From a checkpoint of a small mixture-of-experts model trained on Wikipedia.
Size: 8 layers, width 512, vocabulary 39079, 146M parameters.
Experts: 192 tanh GELU neurons an expert, 6 picks a token, a sigmoid router.
Training: a variant of Adam for the experts, 1248M tokens, 10808 steps.
Below are experts of layer 2 (counted from 0) of a mixture-of-experts language model. Rows are named router (the router's row for the expert), up (a neuron's input weights, with its number), down (a neuron's output weights, with its number) and show model dimensions 128-191. Each number is 128 + 24 x the weight over its row's rms, rounded and kept within 0 to 255. Numbers have three digits each.
Before each expert's rows: "gets" lists some tokens that make up at least twice as much of what it gets as of all text; "comes before" lists some tokens at least twice as common just after its tokens as in all text. This comes from a sample of Wikipedia text that the model never trained on. Tokens count by the router's weight.

# expert 16
gets: ".", " | ", "–", ", ", "2", "3"
comes before: "1", "2", " | ", ".", "0", "3"
router:138137112129139108145108111139167155158137112119161108112131150117130127138105123139142145184113138160116113115119110127127094108149151123147138117149084170130133103144095159108160156147110100
up0:135116136093123118139156113094144156073128155100122129071139127152167115109100143150126138112140104105153131150190117119155153105124118148132128146132126201119149147123164111124147139118112130
down0:140138111133139086095146141166120143102105124159127105117119117153152160150095122096093102120132159145100181140161131096140101133157106145150213145119106120115145109088129148134161158130104168
up1:117135098125129111159130123119112130100113141098135130128084155131114102110127133101134109097143104088134136116103137133130151134172122190149165118109127135138141161177130103153091141102110122
down1:130120116127130127127111080098148162121130125086157133159108159132111129122086120116127116084149122126107148140154115114150149142188105187195102125121113128092085118117108166108148085108117113
up2:124177117130114102120113127089159126112122141101115093155112121127090113071132140119126117134162132104118122123139161142174081113113149181101106115138104192090165110152090136116174100104157112
down2:140141107126137099148115091102086134112098106114116176142155123137132098140132129103148111165121128147118129115123165161136116141154122106156108097111144130103109139059163115137157076143075105
up3:083129108138117145115134149133140165102153143094109074145136147152148092129107129105111165110131157123123097160132091127110094108121169109128157106119141152109086129155135099123113110117126105
down3:175109151117084131123125088098148106102136121110135116095090100126138155108131164109101096135100139135127132122108138143090124144121201183109118148123181136165151114112145132131129136108141112
up4:144127133085135151133158158163146104129117144111087149100153101112151097063125137147104096127163117126161140109131159116101154110134092091144148127116162158141127153179147128093124132119103140
down4:125161099147169082109084150127118166126063104134135156147101132127139158118086092116067146109159166119132139133165117165109116132139103114123128124096134157124117153102148145156118116124133172
up5:157108118120179125154151133183120142078085136117135131089140152104096095159088105152101136142137125119131062111122153104095114148104155118118100162178154153115106157123102112133098097173096098
down5:146109109149160115126128124126112119152152160125101154155158154122116121115132142117163064122148132100168138137137150146167138161150119138121104107102098133133134155108134184124119102123131110
up6:113119155095183084161151152140142095121104176086098125124133164140139116123126146143108158140093125063144137154140170119142117077118115054143143147153122148126102132158062123121136140143104125
down6:085148096151147124098148144109085158130123129137147128094149166129107134111108071113110148132112137110150129132196116154097164112106148195117132142093132136104129123124132118091125118147170154
up7:193143098120113123116151152096134134130147132116098126084126154099142133116174135123100136116135120109126064130166088152123137123119148156107130151161129124087122148111156162115081123104139144
down7:077136147111144121119136111159147130124111184135165163167101126116118133117143147119134110140149091119104097104117133182121114106126100143116129155132125134100093146080160138124177158114082148

# expert 60
gets: "==", "===", "| ", " ==", "=", " ==="
comes before: "\n", "\n\n", "2", "1", ": ", "S."
router:153091127169167159124147127145109088114100124117174081153137136085130112106133146140150144138154078087147148106131135145112106141107107153154117121149155140122124123124120129144138105125108148
up0:136121171146091131096131164138144095100113139124192135136101086106123097097071143124101150119128137111145111159125114137172116086094160118153113082126130165119111120106152143102070097095173135
down0:116126136093108096126108124113129124161125126094136143156150144108134157094102131128064116124139075124101154143118154140160133098137115147162148132094112118095119104147135094105121170141114159
up1:143156121124141101130092123172172109127103133134134117137130195118115133111123134114136109107160144146146126109148086124113126132146122132121101098135172178139109078114107094097104108141143173
down1:093108149149140122081097121142135125164130140114115142093127102147124111135131118126161147118119105115090125095130164137103124092122117090163146143122122121097112105177130130133156118145127100
up2:140174172095117125125122158109117142085103140126114159154117150112076152144120139116084163141098131152137135159174099130119164120122103140137150127154098124106150127151109151126113134114122156
down2:140113103124161132100119101108135094102090128115139114137120063130164120106116133133157166076132149150131093091122131117144129109167134163107109125158127081142108150096136114156112152138131141
up3:095114131131129125092131144113145137190120128121101123162122128134126130144104139168118138100147126147147151117175094109126116141153117078067107107112133138121144143115137146117154173154108136
down3:136144181118108155161116100135112145126120108138124167118133096179139120123165140154148126071134162135124087093110111122152133145135120161079110105124164114093120107126149127157133134162149096
up4:107161154118147133115099127102114131113112170141170109127141106144076094134121158135116120121144140122121128118124149153150133161152139106174137136143162149121132164138145149093106188084199109
down4:128109121156086134148116114111145107138127082087136169151142127106163127123083116122081080097105102135130132160102105090101130163103125126109134085127127154131109112122114156119141124138076170
up5:092124199140146145118116127113174138157145152163105122119117120094114150091088112096095144105159139161119097118142131149127132156114109164139112122111124125116098129153156129078087143142113101
down5:144134074098126111119102142117128137139175094123109161139088126094145127148166142139125108115122145078108132177161111115109122130169116111144136127117120138142126123103108126180132139096129168
up6:129106117116129139109150117119107119146114124130130144149132173117145094169124133139095135127125110095154199133134149101091144108119110102145111113096098139135090122138166127162118124147112104
down6:143148135131115162136086121078133133123102126080106118128111092164141121141123192162145146119123128136138109139115103134120134167115121134131115153130126113117098112100141141089089132145091126
up7:142108120131141111146112150130084114153096161140140124155109114141142167150112104117145146122141160127127151163148110106110131120154101127105134140113158144100128132116142107127179135144078161
down7:135119120182186115161112110140137124157141136119118099132137128132132104154115094139096085103138114117156135167166143112140114108136099139116078108160133128129173112140103124134116136127163113

# expert 49
gets: "\n", " | ", "\n\n", " |", ";", "- "
comes before: "\n", "| ", "-", "- ", "2", "|"
router:103120115092141104098107134154145167125108155104122056145150146136134130078121157117129130157132147095140112132149133162125132147135088135140138150166116112124096132103154122106171131156128121
up5:154118126149163138125135133115125135148103133144086087123138116118133096112138101150090153139162140109133134101151107101119143143109124118123125098176110180127165109161143112106128119134167115
down5:068153110127130119137140151124144136151098069124127150133133132104168137100100122139146102134158113123091125125144131164132134140145152105101127126064139111092122127101084160096082151108158099
up6:112135137116145099111112111142097109144117125125152137124149121137104129077122135147118154139142146124145133153127123119108110159122148077146090103144140090123092114104111153133072141148144176
down6:124146159112154129136131093129155152084100143157151207126161123125102156118163137124122115112107103150140119079161127138135148100109167133092152128115108094122167155131136099144108072113136097
up7:121127148102168149120117126119125091158104077104143129150133146113156129118169098123144131155163117072133132128115113108142123112140155096116125113154082172155097149107080076154098127152174133
down7:178148166123128134101175115133114105132144118129146114122146130108122151116132136134113145115125132115122107129119144108131125134114107126151142146160153145075142153102123164129072133204096134
up8:170114077127176130142109143172123147129103115120125099105152132120127088113091127115092105096149149122117105145121161101129097153149131107114137119180131152132127117099122130124078140153160126
down8:124092131147104134098124142123108085143132119128125133178100149137130117099145188133124130166084139138100118091171104141165141116070107123182122126097139135138087119142131129136066164148098130
up9:132149116126117110134136140122093139191120104135138089142103138141139115156125126133111157055123142121149144115101086138142099099121165129115107102145155150100115148152120144112130119135106114
down9:128085105141101122159095115136124121140147179099158137118132130134130169148134090121131137137112134156097160131118117153107125100161107103127139137087162107120151140164126116111129098133170166
up10:132111108102164161204135149153111134143124103137135098109141149114136116121191133135133167136154129110132115127139140096133137114141136139106058141173159147142129156104143109162160149118145119
down10:110125125093125134133134146127132101147117136154137141114130152145149107130150146119133168146129176147127168137121180119143144146169128137105137156121128106162120115131157098148112130119107161
up11:101178131116166143151122115122086123098141134143117137161145116101121152148126126137094143131166078091149132143155131146125132130163111119122122129097122119096144112143126127128151102117159140
down11:095148121090139112128134138093146104168139107148120144148170152073169106124151142124073118121102107124164126089119170115139103118136131120104143130098112117180108161130125130141136188152116113
up12:141130138127124151143132115114137140098094101120136156125149130126144112159139180092130141110155092107136154145123096121154144098109183138115125100162130127072115151117112073175106137129128149
down12:152172141101161118082138124127119115127101169148112094185083131141155152136088149135111179131165147121094167175149146149117137149098170149122129191080119088102099128131118130101090143134125096

# expert 13
gets: " | ", "0", "\n", "1", ")", "3"
comes before: " | ", "0", ".", "| ", "–", "; "
router:134126106092125109137126115148151129107125116089104111126121126095154114145106119112140106122141096096133130114094184107078109096137117139136122191124083151128115146174102111122113127193114130
up5:095148117102116144111098168141118113139107197131145159106091150095101098159187091196123120138200134081147144100157128132140097145146110141108188106153084174066097099112110089140153127132161128
down5:106121108132148145124116152101118141140151105102107108134106087129156145109131176130140137138121133136098147105125164167149107111108096134136177148132126122112147125121115149142127120148110134
up6:132090142160110054123133111142122103134129117083136105144086166159124136113098115137131126126137153099106136101139127068095145172096063100104170107116167152065123132141138120158134116131133116
down6:106130118148119128121155114164126152128164105147086175138113144160111160139137080130165149139129181159137138107129117142138120114121112125148072101164111111119140112191139103176117133130092135
up7:148144100108133117163142160131131146128135135126117088135073143114120106129124114124133129189136123117120118098123104127122119155113046142129196135169148169111145123155129143107128150166140114
down7:154122133132094089125140136148121154134141113106165124132121137147119139114117130145089122114114115100121161130150138120152124136096112167141114160078140149104083145080105093090146103163074108
up8:085143101109106111158132141143154108106129138100160134101122147119140141149167153165115152145159126089127132175117156159114157116125171112143131117120157116123112124124084138142143135083142129
down8:103116123125138139130111112075176159100181121137126109086113094113110087131104138160152096120114153134146127165101132114163149108143141062129128065098141124113106106140096141071127126133182116
up9:160124094152172111112151110139116090123128116100125131063119165098130150166127141138129145101092163116118096105090127143101113081126165139134139101119124122118131079117087143108177120148154131
down9:147125087128131114110153169133110107078139134177116146117145127109091120089137101133113138104143124122142105157152120116138112140122130147105112151082148153119103156135111178143132140134089116
up10:117115120155103124084153130201114130121109118105144151122115108113129130138144115110141116138132119124079155156193169097066128105153089156100107110134110147108111135110133141131123156129105152
down10:099106148134100098129113133132099156139138117108129143112143131112125150147130143116075119098103123121125106151117146131130139128141133132177128148141139098168134135110119125097106104119146109
up11:104141143154106101181147125097121139107111136128128138098141120136168131116117121141112098132139114114159129120110107179125123135142138112153121132114150113132130113132185148137149169076133148
down11:118135117152118103128161107112129120144143120181193122131164097167175146168135109103124131112149129118153198171129119113113129114120115147122126131179118096134133117123145126134130131096104142
up12:118125143108121093112105117150120080131162113124141140164152172139103111142070166124111149090121134071161127127154134131098154116111151119147127087145117138101122118074129133145135113142091133
down12:152144113103140144190100133144112067137145146137156145131116132156107184142081109128151108104115099132107108105128084131103121094127140106118147115149114100158131130157131099120131121091150137

# expert 4
gets: "\n", "|", " |", "| ", " | ", " ("
comes before: "\n", "| ", "1", "2", "|", "- "
router:146125135094137115091116157145145118114124157093112131134119105107132108102116154128132139137145118100157150171145141114172144104133156138155170084135113178116144123119099131162163122161105112
up0:134146158132151126145165144124123144125107106137119155117123117093132127166119148131133117130170133097148102124101148141125148114094106157121126143095106130086122162188106141153089112151123116
down0:120164152132117183122086147111115144125126116149182137167139139124130142113135111107134146133135131119124148110136112117124131180130166141110136136143086093147141145083143105126097113141126141
up1:152129101141127104102131098103144103075167125110087138112116116071139110140149111148116127145165123117133136113132149120117128127110121126126078103142117172152140118159077127066124128089130152
down1:150137117094143107149074107102142116112139101128098087110119141087155118194132168083119070115120111142126116142149120161090142097135119131110121145106128140128150170125131105175149127058144159
up2:149112113147092128147141108099146142130075136145119102138117151077127121108152103131110120108112145128148126102156105114114127107064089106123092141145131138076157133163073111123145156130108105
down2:146139136119129116163094155143172139116132146148099147137114136181153125096151138137156111090119158146077140129150106133140124142132120123165122139109127111129122160161135108161140103100132132
up3:171119128137141117085137134153153143085126148131131118142131136077095114048146139143111074147140119157118134124153116138108131131112131113124116134150127133110132133108157107136115133103139111
down3:138145125158113114138080108146103118140064144148137118125133116133139129135144106089129140134127129154114092151104143159104136134135096117153126116108144103161128128144132111105128132142157162
up4:148124130104123129157127183126097131158103134138111075124126162126102162115115161113097154137155154083107135143110102126159114117086095136171111127098144143083114138080125147111130113067135108
down4:122132162128098146110135160112133136158163127148078170160109182099122131152148143130125108105187158082107147132211119084152151129109137107141107133137088109132114128197129128167101095093102089
up5:138143152088164160105140143106068126148071109098154144157088133143152136117135122163153120165134206105185121119146110118124083108136083105099108125135121180085098112147127130122139121164141136
down5:140121142142125146106122133146156128145135122149082154075158155147112124133111126125137125106140100129142135111122127151115172130095133143133124152150124118136148136156103133142122121079122154
up6:125127137110125115155119129147121146139102130153077135155114128090163103091138121082115116118136125129128099131128124165091138112121132104115118150183138203116167160131120129111122147165107079
down6:109154167143094112112057149175111136105138139098149143115127117137125132147131112098133148090108142120127092151112125163168148121126136117147194146100118108109137103139145117137136141086089121
up7:152143132090117101102144106126132127158121138126115094119112156126125112036164140159115166134128165118112135138129087093125127104095108108141117112134147145130141135125076145161173191125143134
down7:158125139143140122147051134089178097131119130174143113172132163126126124130112091146073108102136136125115143086170137163119115146128099120120090166196103085128107135125119138098116122118126181

# expert 27
gets: ".", "\n\n", "s.", " The", ").", "S."
comes before: "\n\n", " The", "The", " He", " In ", "=="
router:119172168145123152129086159131120085109110123174129148142120163114108127101176092124134132129149145126088120100168065103141118142118143170146095068079168152124144122119118140146107164136121096
up5:128057133147123131126151122133141136131141158139109136097144131153131155132145129183116126147126076109143138166178157122150116139096138107142136138118118115092155140139149132085110102149160127
down5:144158116121114111172149160142083137110146131162117132131147143152146071107111153116152116061142205118096088137128092115089158119165154175149150115137137148155083138137130120150105139101101118
up6:151138127132115103101137122108149141096121134127152156119164121107113114153131120126133081081142132077095118110166163150140108105143124132153156135110136135063102106092125109109127115130108143
down6:141118154160168144113128120146160146143123104150106121135111142122142130117123158087171141133126103116174095114130170085169132129170092125108110108127136096190144076144129143109148123138127106
up7:137129145115110122130119126135144134147106142113124144102157172138122074124156192160108120194191145090144123148155138111148143164145123135146145115107116144086103128137128086174116124120106155
down7:118099157142097132136123102141134121108113143137141117124111115133140124144155115119181152138146103128130178169142093111104103110142118145164123125128147148132141128110125169135137149112132134
up8:178145158125154098129138133134087166150103101108108085085135095155115117103143177130088136102151180101151056136139137120112130101144105137139133125134139149135125117120127134161157072094184125
down8:118149115112106113159136163146104128112128142146116108154128092130153139148084164132129078130204148160129160137128125113161117156117135171121160125152124162133120107115122109135111130145142123
up9:129145164150117092106173156150099106112119143154158151158101122120146153105138155110133146133134123117115125088141165148098104119115112105095093149094099125113172115125143108132131136139158086
down9:129130113138143105139140143130133174139110122109156125104134124117139122124111168099088139119132099134130114163121127150097129129125132130105097088136085175170141142147126135114099135162164081
up10:108180115136115120151150171154142123116105123128146105118147118140138154158112150098091129121141134137165119126097128097121153124106139119146122075154155122121097127126119126165126105163131163
down10:157102152154148126122094122141143099135142130176161165136104136115146146115134149134146107113088094115130154123142137149132150115137112126168086155130130172098113136108107091121118126161129076
up11:121141159161177115108155131118128137123142092133123123143140138131123104142139141143121140110090121119109105109134136137125113131140132104149131126118130125153121108132118142087128070100157101
down11:176165088136107130129137142144123161151095112152153132085092159118164142103139130089156099119147140097124135076182070152109121091156125136131130141122093125110100149113139128140151155115132116
up12:153104134151117110106145122104099123112122105130120098142177142137141139138111115145119114126137117127130152099174103089159145120079132145150120121174165143150101162143150126130153135138131111
down12:140107157105123152112114141132153135121152133124147113145120136158085131119110158119109200120116192141104105144102168134113103146128082104131123109120105114093128098090106161125104100079127141

# expert 6
gets: "1", "2", "3", "4", "5", "10"
comes before: ".", " | ", ", ", "–", " |", ","
router:122127087172134127135123100122142078132115123144100125118148106100127124129132159141122132109130116128187097154135128179134111112080119116131061135155147169092082181174095107130133103127135122
up5:188084132132132122151107128158131149110129104135107114125109147123132123082113148112131134121192131127107095117130100147125144141100127110171186153126174143110128132098121155132106140058170121
down5:094150101127143126142105112116150090165167150117121146133159075097139108157109137120085116140123134140141141139150176147152115168143122098146115139124120147129082080101146145119129138118123095
up6:140144118162134132136154171127103148114136128105108131111161133115175129088143117132115095135122149146097118143130136130125134098135158174142175113173136137122150113130084129144139165130107095
down6:141137130127179125127116127119127112150128131130131110095093140125100082079139168099167123093182125147127127127154098155153123132127192122145051160133189157172086167143114134100139137153157128
up7:102133149122121105193129150143139124102135141154144139104131144167147161083113134150142129127130168117112101113152153120098152131163067151125150166119096118070172116116149174111120139163087151
down7:117140121099124149092156118110135154145143138141128152153122131114138110135111122093109112187110092151125149169148118132163112141152098127126131167151146160136104136166070093093167147080145134
up8:119092159156149150140143116159164170126081130155136118145152114137121113146110098161110135160121110157122110141127119165111128100120087137136100119121136185106118144149131156155158153112126161
down8:155117147120147092123126121098106154093110117149148161137130117139125129089131160123157134130114115062157129126119175110118112147186114119143136102109131136136113113116143115131134124135129094
up9:120103129129183136126138142139137162146159105154129105123117169130096128141128128103116107113114124129144091163106119092152096124127140118141120126154141124073124096121159168116116111119122121
down9:119087112126135144135123111161123151127140105095130106130132104066121097129145145142145127141129117113159115137092116168105090109124136105118084118124126150163131100139170151117092152129117156
up10:091112124119158135155139154182115139099127117129159115130105129058103169122130138120104085166119105106118130138103103142111100151158092148191118112144165145132148117161166106137123142123118110
down10:123148134130110147118118116211141172112134171104160149126099132155120130103150124130127121122120091138100117063159139141131131114161110164108171098098102107112180145149107156195131114154166102
up11:151116118133138179135106158130141136098166134135115078106180163130127115142138136134127124185123095159130102131157153128148115132134122132147098113134093121104173085096142140161175123099074140
down11:161126136112157142116133153133143169143129201095127153107083165133146132112086072165145118148120134116120120148111146120129089121077145116117106148132084119122123103149129130135152109106102110
up12:118108130083171133112111146130164116130146140119135155087132103125157152133127106157124150072100143134110126131151181116152092130153131122119125098137131157140058114118086146158135131133177165
down12:070134140108086170130137123110142129153121089146131107128121107125133094141115112108115138146150116083124099142097111133086162131115135087151132170135121113109123151143189125156147125116111069

# expert 41
gets: ".", "1", ")", "s.", ").", ";"
comes before: "\n\n", ".", ")", " The", "–", ")."
router:144159150100179124083080124126156115146114168125136106130130133126084128114149147128089162090141119097135091105141125107140131127094119104141138107119137176155047144116119141095129104146122101
up5:128113140113144130116154156149096191122122104137138142159123108106135111109132118175129144099103146112110112077128138151133115133102186136137137090092085133113102120157126166144126094136127150
down5:111118082120144143122122151138160136145113111146160132134130158100139136121125110120114136117137154136132130157134150139116146158126116130126109155173126139102160116131121110102169131109143096
up6:127135092173151118134158119116131126121114124107085130095117125087108135124097185106108137096149098120088117138096168152146108131122063107182162140146106163142161165140086121115114139159147136
down6:124135109092114177112117132143094128129144128137107132084126094150143149127118118145133142128119106108155130148124105105126179100125165134115128136132156121112159186175130110142160109120102103
up7:127132144123172117108150113094123102129118091104127152146100122070138115078110154112120101087123119097109174115136151106117086168099110191156159128126101138118139113142146163087112151108126114
down7:125145108117113130138154128139126121131103142147096101096123148135137166118119133146129139158122165175128092111136110166130110154123127074131125095130083138167128116147111151099128109159151070
up8:119139155132134115140132138153150103152103142108103153141152142101121125070140179138130109073149164125093076164131130150073135153126116122166134126108139132108097152098124129115118178094101131
down8:135099128086094171107134131097134095088116101184126086143112115137170131123103079128108154157081099129153155140120094143122144117111120176131112155149100138119154108184173099111137081143165142
up9:147187117136160153123117157165150116132114121132171127137115141121114101117102150150110119161098122117133143128169133124123162113132155135149134091080134148125140133125157118116088120141150087
down9:125104141120124098120152138091107154105118132103087128103130108107092135112162147121108122162116149153069119127096149153104081145131104158161130151165164129124148123144121125138153149116119145
up10:132139150181151072131117122174089113176132137167119144157114132092152113140137148116083100131078106136131076164102146140130138119120114091129111133115116121122112111133147126136116110120087150
down10:137126122132138174162128123118124145108116127148118150132108102096097106147146166137101126121146147099122143106112113184129168115112170129110105116121139143119153160130130150134106168115108083
up11:126126178187134138091149141141111137105060131133142169103171133130110139120121120143140148096122140097101130135122104112077156134117129172147142104149124124092144150096070135131155135136128152
down11:086131111114081086201161125144161145132123144131163154168127122101145115140157090182140074142136109123153135091145134126140126078109143098115113136135152181118154113109122108173133119129104109
up12:131137149131131096156141121112144137156072085109127127120138152122105061156160107117128120085069111087138126139132097111138135127120116122122155133149131131120141106166153118139091145064139107
down12:081100115178152150140189135156114125124135142109127125109129086132118110143110147119118105124100128123154111101117114166160141143170140098135096106133125105115138102105129160107153106114115161

# expert 10
gets: ".", " | ", ", ", "–", " |", "°"
comes before: "2", "1", "0", "5", "8", "3"
router:131129141129143073127174134136117132127091122139110097115124112165108155137118146126099141113094138078136123145113085085131139098117113107133129103169109149098137119088133156111126145117174139
up5:132158123132140110156160165141123157154105096124130111139142143104086110138116126102124138121128162084142114125125123129101099179159093149140150182156148135124134152124186146128130144111157128
down5:128113113127117120132139140129125159134120161113146127099126131129117145127103144155110110119130157155096118125102148075155147127158120121100154134150124149067138116112137157139128116166130088
up6:122168151145162144135132132113144112106118129110088112161153137126090124127155156092116113118122127127125140131138137148117126124155146145123107117114131136111161114139145113115128137143106133
down6:163113081107097150135115152155151175105069147060143165167116136128120095094152137080115141161153141133098165110135130106174135138149129156123142140150101123127148094114152125105166164130111111
up7:090111164126118095137105096169130127120109157138138112169149084104075103133151078154095126105134138133119157140123142112115123125147162148117102152111125122107153148153156139077088094116130156
down7:101157113146114149126128142112145117133158121141122128145125129145135107140085179170112150113117178146093106101095157128127153128134140082105119127103099115086162102102169139111161088135138120
up8:137110154167115110130126151145137143148148122107119163106151091105131094079152099120147129102099125115117091114148122129150113153132147131167158112090135170145163107094126096106111120131123090
down8:121140120108131147144110169104103136150139141138107150141099115104138146148125096142122103123112097101133094123157154097151133080153100114121079148089140137131104131154151092113106147109156100
up9:147160135106146086118153131142126149137129128118126103139135152136160106134091102129125123128126155098101099144123167135110129157109116106108115113109088135062108056076147071134091129140123146
down9:124166098108149149141099139138110136077100116166121117122132149123115061128107137118150138100134132136074107124182112157102167119128079126105128105148125106166141151137135141142121158110114123
up10:138096129140085120090162135129131109093141104117086108100133125108124139116125177143131145131136127123144116093210167165096148116112137116140126157149162119082142122112139116142208139083150164
down10:122158157155108126143115145124093119123153159129123107105135139137138141174125119133114116172130176133154121127149162132139083122111130100102167135126039140125149123069158154151142104154152129
up11:104123125211130106125127119148159120135120146131171138127130158143079104109125097080117103130126133089102062145117137158172109116109112110110097146117152147121187147153148161103114167124109130
down11:169105127137121181148146164093156124121095122110147153091109133129106135085096126144116110154094131136115117127134152119149131175121149109122123153159138093163110159083158117133119107111094203
up12:095116178138153111144157137165121121124095122112168083109142118144181131084129161151124172134161167103108108138119102124116144130107127109118088110161153154111119112064142188167127100141124136
down12:116149107082117111076115136139160162119135130097116133146144126132139129087143155128113172120182101118133171128119209132121117141146095153161136121138116171153140137163118117135148141125087108

# expert 46
gets: ")", "1", " |", ", ", ") |", "),"
comes before: "\n", "\n\n", "1", "2", ")", ", "
router:116170147152131136129113139112128170119117119102133119145152160151121129138093131129142150138097179145135134114136092131164139082111107118118138088159153152123113148111101144114135158132134140
up5:119107192106118115089117093109140145111097125114144154084147112134131131132106179121124131121123102122117130156138096133130128116136103146124116119143125110109150142138114127168085150145118133
down5:152147104144150100109144125103104154172142119122132131105094114093143131120162118077105103167125104087158132087130151132161105152095110140079116135131126119106100115125144099134138128171151097
up6:119121135128081102115134145135126117136092134076151156114089124158130146136142098139129178126140136157054154134173136132075125129155104136178074121182125144105098119131143135102124106107141114
down6:133145126097143155133114146147106120115118129131145109137131142112123113125114136093118137082170111139115124153145157140125179121126170122116152145131152114141110099148143112123116112098132111
up7:096133120121131130136145111103132139134124059132129114095112137087116119116122133100108137141086145148130144154080117103100148133107108134153129100155094140139143131117068167136129090121124124
down7:144134145123134083120112125114157152174111125124180146149133119161157136124104161088087153127150138138111104137114092176133100156100111138118115131121137132108089153130113092131108184146129112
up8:126105136146142086112112156135110114136136130121152069145105149118107109110122120116087124108099165124082095137126119115100139143134103086105076109116141122117142107090122135147104118152122093
down8:141127172126132138161164112124131115139101118136160126114128156122140112156130126128129128088120106146104120129136116126129119139132165165085121142106165131107093151115160112119127094141124105
up9:131101126176111118130119118133080153106106141134130122144092112092120115125130102123106109155100168146096108129150111111128103155126146111137132139106160128128082114121114117110119112138121086
down9:149119110083161159153111155168157131154158129108176151129078154182110127144147136179166122146138091147153147137099150151152142129119137142161090090165127106139126126156124106121112126149088184
up10:084108134163164107083151167123113172107110118155120124124113122107145131085122132146124093133160130135124128100156116121086079103104109108119111124122123158134144152134166122119112159156174094
down10:183162152130118108187126098167147159119084122107134160121146165129106102119134134124104102131123126105113120126133111158113138129112103115141145129105133069128145143118102137123142140117126125
up11:093150154096164066101088131131131108108132086079158118128147119119110067144136134116150155126120126088140089168167124126143116085132138130112149122140116148105143139168113152131126081123103143
down11:120141133105167098182116095076142115126175134129102104150090158122126118071124180116129142160127086144152137118132120119132138114139130124134116112118152105132159151148149093095132106159151114
up12:131137145153125113119075118120120136103162124115139135117153137113121124136123086112127139100118136098107096085132155113122124127123137116092092106153131148062154136126159144162149146145129096
down12:110172144131150150128147148099129145104127193174089139129108140101125150140147129133115131172158081127150141128149132094143149090133084163098152147117117158118131134124098154096163137075094144

# expert 58
gets: "0", "6", "4", "3", "5", "8"
comes before: " | ", ".", " |", ", ", "–", "; "
router:121151127138102096151102095137162111128112124098090121157128130079123139150121124148123146065153133121138117094155134140114128121113126138138112145147132205125096151146112094130108108140122126
up5:135166162136128070094130106134138129120068109151170103134129103135140109124104121117104104142126154122128120113133131148095101116124109107139139129128123123095168116083107163130113122127139143
down5:118126137087156091122079132115145117127124147097120186147082135141175149145120124137137124079162111156076127157122126146131161133132056117133130080091119112118070106106093116164133121129104131
up6:143136125175110126124115117169114141118082131136162114096082163161112125111144137142088123142106109111116135112189128167120100160126129108118128093087173112081144127082115151168104164095126109
down6:152143156133154053101082137104182124086105139124197144098115194149113143118071105148123128093118139131119143129126127144108125113097145137126107142156150127106122115122111154129091150130157126
up7:132127137106111109133130131139142131105127121104152132132137087104148102130131134140082146145122130123079159121150138155104108132160089143113177135183132130116107123115127166103142133097117116
down7:099112105132127139148120143138186082140129129087154116120162147158151111110140140138118109131171130150166153087089178128092135159126105125122136148155144097145078140123103143114126174135130109
up8:144084135133132106133149120105121143112117113138163141119116126147137113135150167160119114106112124142119116115180107090093127110126096101165140124115063164115158099124165108146103120119112108
down8:170103154141141133149129128158095123091071173104101125094134110155159098126109114145084138167143116100143143150095159091156130127111106171112113160162109108141141131172114129084112156121152111
up9:172093134132137106094119143153176137052077136095104163153116121134118108106112088152137111157155125127126150120139135108115116139139130144156151112140123113115187122180116143116133095085108096
down9:124097103164117157124130121099122119079125131105124109121079112148095134122103134140154114100150130115115162137125109093120083125133116127118125129134158142115092144134146120118121144123136127
up10:109146144141111132140084145132180116153109124150116147117099145103065119149105138163108127123157175121073096122126115139113107110116146163097158138124134140157096084105108137159130143104136123
down10:147113101108134124107140163140137134133093125139102183114119113125131125119145126101108163112101112146109106103135167170117130168097111087162101113127121131077109132123162108135137093146123116
up11:151110164125143104075156126107135142126115138148112101133139132135129133093093132147099100150117155144140088139083144109142169122115108088138140122119124102083124127163116169156112136124092120
down11:143126185147132084113066151118148115162098120119152171149126129119186144173090086127143155106141137152088110145099146098145167103158099133123133135132111139102090112089164143129132089125135119
up12:109142157112161150139109135095129146131142119112131121100137125139122088137123120138121141140156108091160138117155141118180123162106081108151131119110145209135133129188104091128140148155092117
down12:121120145121123126116130141106087121157130144138139148143167152122113133129123151109120111089141148125115126138149097118165141127117117147151117161162100154098161106116111132130112135088086119